From a checkpoint of a small mixture-of-experts model trained on Wikipedia.
Size: 12 layers, 55.7M parameters.
Training: a variant of Adam for the experts, 10590 steps.
Below are experts of layer 3 (counted from 0) of a mixture-of-experts language model. Rows are named gate (a neuron's input weights, with its number), up (a neuron's input weights, with its number) and show model dimensions 48-95. Each number is 128 + 32 x the weight over its row's rms, rounded and kept within 0 to 255. Numbers have three digits each.
Before each expert's rows: "gets" lists some tokens that make up at least twice as much of what it gets as of all text. This comes from a sample of Wikipedia text that the model never trained on. Tokens count by the router's weight.

# expert 4
gets: " a", " to", " the", " with", " by", " for"
gate0:118091163091145183132114116176110121130141139187163085112142098108111101159137120117151041091161197148178106156116139098119129081177124129095103
up0:103062121123087162061101099137101089126151130167152173105136102123109166139123137170166116132080140162134128152109121098113114143115110135158151

# expert 7
gets: " |", " (", "|", ";", ":", "′"
gate0:133110151130112140079116103119114147107157097091150148096127134105064117163096139139080080158210047136103133158117118080116136165139163154126131
up0:143154150088110158134168135191093127111122176095121151147119102177064070127110120128156109127194110105110120127128184071150160087204114102125135

# expert 2
gets: ")", "\"", " States", " City", " York", " County"
gate0:140133150198069093132115121110126084107133114097095158133107118121136129095129093162145159142154186148221137108148100109086125079114136147099190
up0:169195125186091114096111128135110118155150124094193128070127146159195114128104131127168119141160158130141180133089112146186154104157086205112153

# expert 10
gets: " ", "-", " |\n", "–", ".", "/"
gate0:104181116108120168077164145106073135076137139146144067149129092117144146157100139144182100155186152130136150154117170082150171173126105172127082
up0:098182048172059063135092140096124160154120140128143119139033112139119160068119096084148163117081036148107123115127077141151159160145063116100116

# expert 14
gets: " the", "19", " was", "20", " is", " "
gate0:147123114102177071116154126180084121122132112126149124150124150061145158160163133117068114121115126087108088184126100120085133131128139154072111
up0:105168147160127158116146120102187110172190110058089117096174082120146141144142103127121195164173080162077121149082163146133146139132114139130163

# expert 6
gets: "'s", " also", " first", " had", "th", " has"
gate0:129111146145097090092143110071125125207171123129113179167176146121169125120129134074045152195181146184158079185180129171098029133104107103180142
up0:094128131133079086087155127083136144164179128116086198144188118112120084166130135155145121151128157150186062087156116137127065143146087153153172

# expert 9
gets: ":", " (", "|", " /", ";", "born"
gate0:086129088110178109125135072123172093137097149117140099157109079101099132127124116175069152149148068101143121124170160135116094189161082125117102
up0:099156094120148193137078133138100126149188110198155143211167094107089071123069163156099038137082094153137097134117062097149181112110191127125106

# expert 11
gets: "0", "1", "20", "2", "19", "3"
gate0:123101130141084065127125111124154110144158087114057093126090069106100126101187139131097156102121106095132148151117138167150144177139124122159122
up0:106157071133147073109092133117185168131081106155149133117146103122119127123167143123084122057146144146124140150111168147171050145173111095106111

# expert 0
gets: ",", " in", ".", " and", " at", " from"
gate0:148057143140181092113130100112130117179198117135150069160154122137154108115138052143116092068126151112111096086148147116139136098124109204063133
up0:124183217156086154134181122138126087039115081155134116101095081050120116166104139168136114117108101135135158147112137111107137152149146185114075

# expert 12
gets: " of", " and", " as", ",", " or", " the"
gate0:086119108111130082108100129105131090151151100115126136136159124217124119109137132170137103160147119113094093152117111117119131090143124087164139
up0:164153149116168133116134105137160126140106148166173104161118088125121142104112133095143128123193168091069198111143074127154153111147122152105119

# expert 1
gets: "\n", ".\n\n", " \"", "\n\n", ")\n", "=="
gate0:119169126148149134134090180106196140112110158084106183124152144162193168112083171145165092119103104118152094086131134106153105106100072159115132
up0:099121158169117135136131154074103168099202098129071195200148140119190173105158126077113079143185144148149122044149147102144143101085121160125098